{
  "hidden_size": 192,
  "experts_per_token": 1,
  "d_shared_expert": 0,
  "moe_layers": [0, 2, 4, 6, 8],
  "normalize_top_k": false,
  "routed_scale": 5.66,
  "balance_loss": 0.00254,
  "lr_router": 0.000761,
  "norm": "rmsnorm",
  "norm_eps": 1e-05,
  "max_steps": 8179
}
Below are experts of layer 2 (counted from 0) of a mixture-of-experts language model. Rows are named router (the router's row for the expert), gate (a neuron's input weights, with its number), up (a neuron's input weights, with its number) and show model dimensions 0-191. Each number is 128 + 32 x the weight over its row's rms, rounded and kept within 0 to 255.
Before each expert's rows: "gets" lists some tokens that make up at least twice as much of what it gets as of all text. This comes from a sample of Wikipedia text that the model never trained on. Tokens count by the router's weight.

# expert 21
gets: "N", "2", "an", "they ", "M", "e"
router [118 107 115 134 127 134 125 109 134 109 161 162 199 160 143  90 153 106  98 167 150 117 111 165  52 127 125  79 151 100 143  46 168 177 102  80 133 126  90 150 125 160 152 135 151 146 172 123  86 151 146 112 155 141  90 111  89 170 120 160 157  76 116 134 129 114 137 130 151  83 189 113 152  93 133  98 140 121 143 157  80 100 149 184 108  84 144 160  78 105 138  91 107 165 137 106 166 100 110  70 107 164 179 123 112 151 130 137 178 108 145 127 109  53 110 144 122 154 185 107 159  65 140  67  66 114 179  99 122  77 159 113 114 125 108 101  84 132 131 132 105 134 117 134 176 222 137 156 109 138 122 129  73 105 123 117  96 167  87  70  88  95 143  91 141  87  46 151 110 118 142  95 175 162 125 150 172 125  91 155 124 103 106 108 111 139 123  79 200 115 117 173]
gate1 [160 126 168 145 100  81 155 108 141 130  91 140 129 148 115  70  86 161 174  84 127 112 105  98 137 239  87  76 117 153 125 172  95 110 143 175 118 158 177  99 140 146 139 174 163 141  99 153 119  76 105  97 126 110 167 122  90  58 148  62 199 124 146  99 148 136 141 111 100  99 120 174 123 123 101 132 147 157  38 158 147 166 127  83 103 103 177 124 132 161 102 189 144  99 133 154 130 145 183 130  81 154  42 132 108 137 160 152  70 200 146 108 113 161 163  82 142 118 177 130  95 141 161 118 141 121  92 151 107  64 164 128 129 130 134  92 146 118 175 185 142  96 114 123 110 139 125 104 149 134 115 145 102 165 152 167 158 111 129 147 141 156 124 142 144 133 177 118 149  91 105 155 111 123 112 184 142 148 128  38 136 178 165 118 163 148 124 105 141 109 107  79]
up1 [137  73  97 121 130 191  96 109 101 125 151 144 151 152 143 204 170 124  96 147  91 141 112 139 114  52 158 193 125 108 113 122 172 100 135  88 131  70  82 156 119 131 147  91 117 104 113 133 146 101 162 155 137  69 123 100 149 186 121 188 124 115 121 154  80 137  83  87 166  85 125  95  92  69 174  93 135 117 157  55  87 107 116 148  93 178 107 115 147 119 108 119 126 139 171 140 156 102 120 167 175 138 177  98 168 147 123 103 170  84 104 170 145  74 107 173  83 121 106 144 199 126 124 123 170 189 127 139 124 183 104  89 184 152 124 162 110 150  80  30 133 157 165 132 133 142 180 127 134 109 150  89 179  92  87  54 120 127 121 103 150 139 154 135 159 152 145 134 130 172 150 109 130  96 151 108 127 114 120 203 154 103 110 160 115 131  97 109  97 116 115 133]
gate2 [159 160 120  98 154 137 144 162 154 117 170 161 118  71  85 105 128 158 132 116 136 172 108 126 129 151  85 131 133 173 104  97  53  96 140 133 131 147 141 143  90  47  82 104  83 110 137 122 201 150 105  99 132  66 112 134 193  89 106 142 100 123 186  77 154 134  34 127  98 103 130 141  79 166 105 128 156 136 156 100 227 111 117 132  79 155 124 147 135 118  81 144 159 119 170 149  94 139 153  98 164 125  93 165 119  99 151 153 118 156 137 103 136 120 141  72  86 114 101  83 150 149  92 113 172 155 206 152 139 156 113 166 173  87  81 177 109  93 162 109 159  62 170 118 163 139 152 166  51 153 175 138 152 117 118 137 129  96 151 143 133  87 118 168 115 153  90 106 138 142 101 192 100 116 130 124  64 147 153 103 136 167 158 132  98 146 148  99 115 123 138 139]
up2 [183 110  74  56 175 119 132 150  80 177 145 152 143 122 119 144 166 166 162 140 132  77 172  92 124  97 168 169  76 164 164 127 103 148  85 102 105  44 137 161 178  77  84 127  91 129 165 154 117  83  81  73 105  90 111 100 144 111 105  92  97  89 133 149 119 133 128 136 102 174 165 157 138 142 102 128 163 124  98 215 131  92 146 145 123 104 171  64 158 126 106 212  72 154 121 121 103  96 140  94 136 123  96 105 108 155 144 152 126 119 140 141 143 127 107 137 106 131 101 104 105 177 161 136  79 159 153 145 145 131 176  52 119  96 162 146 129 180 156 152 131 136 138 105 138 130 136 137 154  87 183 148 130 150  94 106  82 163 123 147  68 111 146  62  83 164 126 126 123 102 134 105 124  88 101 130 102 133 214 164 144 170  97  90 100 145  87 110 148 148  77 152]
gate3 [ 98 156 202 142 126 123 107 177 114 138 113 138  78 129 108 110 135  89 130  95 116 211 119 158 147 133 229 165 122 157  50 169 117 115 183 173  93 128 164 123 110 120 103 149 142 145  99  62 157  75 124 127  93  71 152 123 147 121 139 140  90 143 121 119 164 135 132  66  71 164 131  65  87 101  68 145 151 154 122 125 158 118 116 122 176 115 170  72 112 142 135 137 112  47 179 161 117 119  89 107 123 142  70 118 155 151 132 135 108 150 101 128 121 140 119 145 143 122 142 102  83 175 121 205 132  91  91 124 147 129 120 114 140 118 161 174 138 189  91 133 184 105 119 127 109  80 171 144 107 116 130 151 148 125  99 113 197  84 147 132 141 122 114 115 127 108 173 131 131 102 113 191 133 138 198 102  91  87 160  93 151 110 148 191 141 141  79 142  97 198 152 133]
up3 [ 72  49  69  98 154  97  65 185 138 150 105  97 108 129 115 164  87 160 137 140 148 126  82 116 154 199 183 181 215  83  86 206 140 140 129 128 131  82 128 155 115  99 109 156 138  87 132 126 133 145 184 119 147 148 124 118 138 158 129 117 144 141  94 149 114 128 148 139  87 156 124 138 100  83 173 127 140 126  91  89  78 146 106 132 102 173 120 136 140 158  73  67 135 186 124 148 128  99 158 186 181 151 102 142 135 121 111 132 128 149 122 172 133 184  87 172 105 144 118 133 143 116 119 166 159 138 186 143 156  61 167 149 141 140 105 113  70  98  93 177 162  43 106 113 184 108 128  89 189  79 146 112 159 155 116 126  96 100 131 121 168  56 147 119 121 106 131  73 113  91 117 135 106  79 104 174 136 147 108  95 107  90 150 140 133 114 104 145 112 132 132 158]
gate4 [128 157 149 144 102 139 179 182 158  97 142  70 153 198 166 123 151 104 142 135 126 162 136 107 145 116 155 129 109 173 140 130 130 162 137 206  84 190 165 147 119 114 116 111 105 159  92 178 165  96 131  71 110  79 190 164 139 102 140  86 118  70 147  97  70 148 120 133 139 188 152 130 141 115 139 206 136 120  90 109 115 137  58 107 127 119 159 146 156 161  77 187 140 122 107 130 167 134 127 152 179 125 161 120  93 110 121  81 102  93 111  39 100 216 140 114 136  75 106 163  59 118 100 159 138 125 109 110 125  60 106 145 160  85  95 132 112 129 156 140 116 126 103 133  93 112 118  87 114 154 107  68  85 157 115 115 137 141 193 182 204 125 145 130 111 102 143 117 140 109 137 150 194 114 139 121  89 115 144  92 122 110 131 131  87 107 141 178 130 157 107  84]
up4 [135 118 116  88  84 177 152 121 128 126 160 105 185  51 157 190 108 141 128 171 128 181 117 112 113 242 158 122 118 165 133 122  96 121 137 116 126 155 194 140  88  88  54 134 162 174  91 142 107 121 171 156 147 131 115 130 104 150  99  81 123 130 133  85 104 139  80  99 139 140 139 141 116 105 172 175 137 120  98 147 105 116  85 129 192 148 139 154  90 132 144 130 156 150 144  75 103 168 135  95 101 211 108 106 122 181 149  84 143  96 162 102 140  83 157 152 141 126  86 153 102  81 128 108  97 118 141 149 109 115 121 137 152 137  80  96 112 160 141 164 117 138 119 183  29 100 123 101 129 143 131 148 136 157  68 106 129 163 120 163 127  90  69 171  94 102 153  97  98 144  66 163 111 102 132 209 150  55  99 107 137 166 130 127 116 126 122 119 182 108 129  92]
gate5 [182 140 108 125  88 159 171 111 151 119  86 157  70 104 143 127 131 113 145  81 169 188 169 144 157 161 119 180 103 197 162 138 143  84 121 159 131 136 117 127 128 111 159 163 134 220  91 113 141 148  90 129  89 162 101  88 180 140 145 142  70 187 165 129 151 126 169 110 117 104 117  62 102 110 139 181 112 136  95 156 133 115 124 126 160 133  93 114 143 168  94 138 136 128 152 127 109 171 146 132 173 123  95 174 140  39  91  82 156 144 185 119 130  87 134 128 178 202 131 130 155  92 154 156 101 165 150 143 127 189 135 109 117 127 155 148 129 104 104 169  82 127 129 106  75 148 172  98 122  94 126 168 156  85 177 153 148 102 122  44 138  55  89 168  89 121 139 157 135 167 132 140 119  85 150  97 171 140  98 109  69 128 156 123 116 127  77  93 127 178 112  97]
up5 [173 197  93  88 108  80 151 135 182 123 104 156  84 138 147 126 129  89 146  45 135 161 176 128 141 107 167 132  83 125 172 127 155 154 144 164 115 138 108 110  64  77 146 195 140 166 105 117  87 122 102 172  94 126  92 129 131 174 100 127  72 138  92 138 108 152 138  74 137 129 138 148 118 106 114 176 164  93 111 163 146  95 146 158 164 128 123 121 121 143  49 128 122  91 147 150 116 192 132 185 118 114  45 153 203  93 121 140 207 111  86 124 124  93 115 136 151 150 132 123 141 116  94 124  93 213 186 107 147 158 129 171  99 116 130 144 139 168 118 135 105 130  78 153 148  91 172 141 172  95 141 165 152 133 179 138 154 174 120 104  97  76 134 144  90 125  83 159  79 127 131 117  99  72 149 146 205 121  92 112 126 159 123 100 142 134 124 157 110 182 111 145]
gate6 [119  90 127  91 142 114 165 173 101 144 137 151  72 131  70 117  67 122 179 144 164 131  93 116  96 128 131 160 109 122  80 114 121 155  76 125  96  91 197 108 116 146 121 144 113 159 137 112 103 157  79 121 133 128 136  50 127  68 116  81 152 117  68 107  62 134 124 132 160 177  76 142 103 151 134 131 133 100 106  90 126 115 183 116 127 181 131 122 136 143 145  69 118  75 119 135 160 149  72 162 114 168 117 173 132  81 178  92  73 136 144  98 118 123  88 178  79 127 118 129 152 175 150 136 116 107  96 135 142 144 159 107 149 159 193 172 168  98 172 120 195 124  94 126  91 133 140  85 104 132 145 214 138  93 169 143 130 100 132 162  80 156 138 112  93 171 117 158 166 171 138 182 101  80 154 210 153 172 143 138 132  92 133 124 144 189 142 133  82 148 168 134]
up6 [183 135 149 117 116  86  99 190 149 118 186 109  95 128 126 151  50  73 171  69 148 125 149 145 110  85 147 131  93 141 128 107 148 145 125 130  96 128 142 149 127 130 143 122 157 163 156  81 140 152 162 127 183 116  80 151 155  70 112 122 180 197 116  91 132 187  73 184 214 137 145 102 106 141 138 104 140 155 161 182 184  89 152 160 144 149 102 102 112 134 111  65  69  75 126 139 188 150 102 104 133 106 150 134 132  51 107 152 115 156 115 160 115 152  77 168  77 135  92 146 145 131 170 121  90  92 140 102 178 142 183 119 151 101 149  96 120  83 107  81  98 193 117 139 104 129  94 110  93 137 127 174  78 125 140  84 154 123 119  96 137 123 125 140 102 178  99 132 117 118 137 188 152  65 151 129 158 126 172 170 147 124 153 169 123 140  68 105 130 133 149  91]
gate7 [159 139 140  83 132 175 173 100 135  99 133  93 110 137 157 139 163 148 113 149  93 121 138 164 161 161 121 120  78 114 124 168 148  92  84 116 123 186 200 108 122 128 116 130 161 135 172 143  68 145  94 189 113 121 118 157  89 141 112 151 134 125 144 139 152 135 128 100 117 194 166 176 148 182 127 146  87 158 152 156 134 214 184 102 246 168 164 112 116 174  56 113 155 118 138 124 134 107 118 124  92 135  92 113 164 117 129 168  91 152 172 146 127 156 153 115 105 130  80 140  99 143 125 192 116  95 105 120 128 165 154 114  85 184  94  84 135 137 120 104 103  77 114 107 128 111 137 153  55 158 142  37 147 110  80 116 181  86 165 132 153 149 167 160 123 135 165  77 138 163 135 176 141 139 138 146 121 217 137 110 121 120 147 126  96 112  86  98 125 140 134  73]
up7 [104 119 118  64 155 122 144 103 148 135 108 106 104 129 138 110 148 152  55 107  83  99 162 141 142 146  98 128 141 119 169 121 109 125 120 141 123 165 162 150 114 164 138 116 148 163 172 138  85 171  99 171 135 114 105 128 127 147  93 142 155 127 129 135 195 122 111 113 114 165 193 140 128 179 144 122 130 188 160 149 125 223 144 114 193 170 114 150  88 212  50  95 134 123 139 145 111  98  89 121 121 157 102 109  89 125  60 171 100 140 179 125 169 153 194 102 103 132 112 150 112 138  98 164 112 105 135 123 149 161 166 118 107 155 117  87 114 178  97 117 130  86 143 113 139  82 147 121 131 153 172  63 140  91  69 134 178 163  98 119 169 193 185 141 126 183 206  70 133 154  70 114 192 128 150 201 165 177 115 116 117 129 120 152 128 130  98 131 154 136 126  97]
gate8 [236 140 139 103  93 122 124  83 146 146  92  91 142  92 170 109 120 142 116 177 110 170 120  86 173 143  70 139 123 145 103 176 121 111 196 137 101 130 141 130 149  73 100 147  86  82 116 175  94 171 109 143 136 103  65  92 137 130 204  95 154 124 107 118  97 115 162  83 135 212 107 105 103 167 111 127 124 168 145 121 134 151 131 125 105 123 182  77 156 192 164 128 145 135 123 162  88 104 121 173 104 101  86  53 183  92 116 105 120 138  54 112 117 143 130 106 112  90 113 134  81 130 205 158 103 119 127 171 146 124 143 159  85 134 169 105 151 161 167 165 115 145 151  81 136 125 122 148 143 186 127 179 153 165 124 143 110  85 152 113 190 129 118 130 134 133 192  99 168 149 126 156  98 121 123 127  88 127 134 109 182 136 167  73  85 113 123 150 140 169 176 125]
up8 [121 138 113 161  70 150 150 165 151 118 155 127  72  89 169 162 100 126 172 154 171  95  99 117  99 111  93  82 142 118 125 152 155 179 168 140 114 185 155 105 181 103  54  78  71 171 159  98 185 112  95 138 121 176 124 100 158 111 153  75 113 143 118 141 109 137 157 131 141 135  86 153 151 120 102 124  61  71  75  98  99 135  46 153 144 127  89 135 128 143 118  84 132 105  91 150 103  93 134  87 153 104 138 130 119 123 147 114 115 101 145 186 108 139 150 125 124 109 161 131 164 126 139 127  87 114 122  84 145 181  86  55 110  78 139 103 118 152 147  86  71 129 156 183 141 135 108  76 219 130  66 139 112 100  70  45 195 124 102 120 134  63 164 146 145  86 136 156  85 137 137 141  85 123  96 127 138 106 141 132 129 129 112 137 182 154 129 149 126 129  80 132]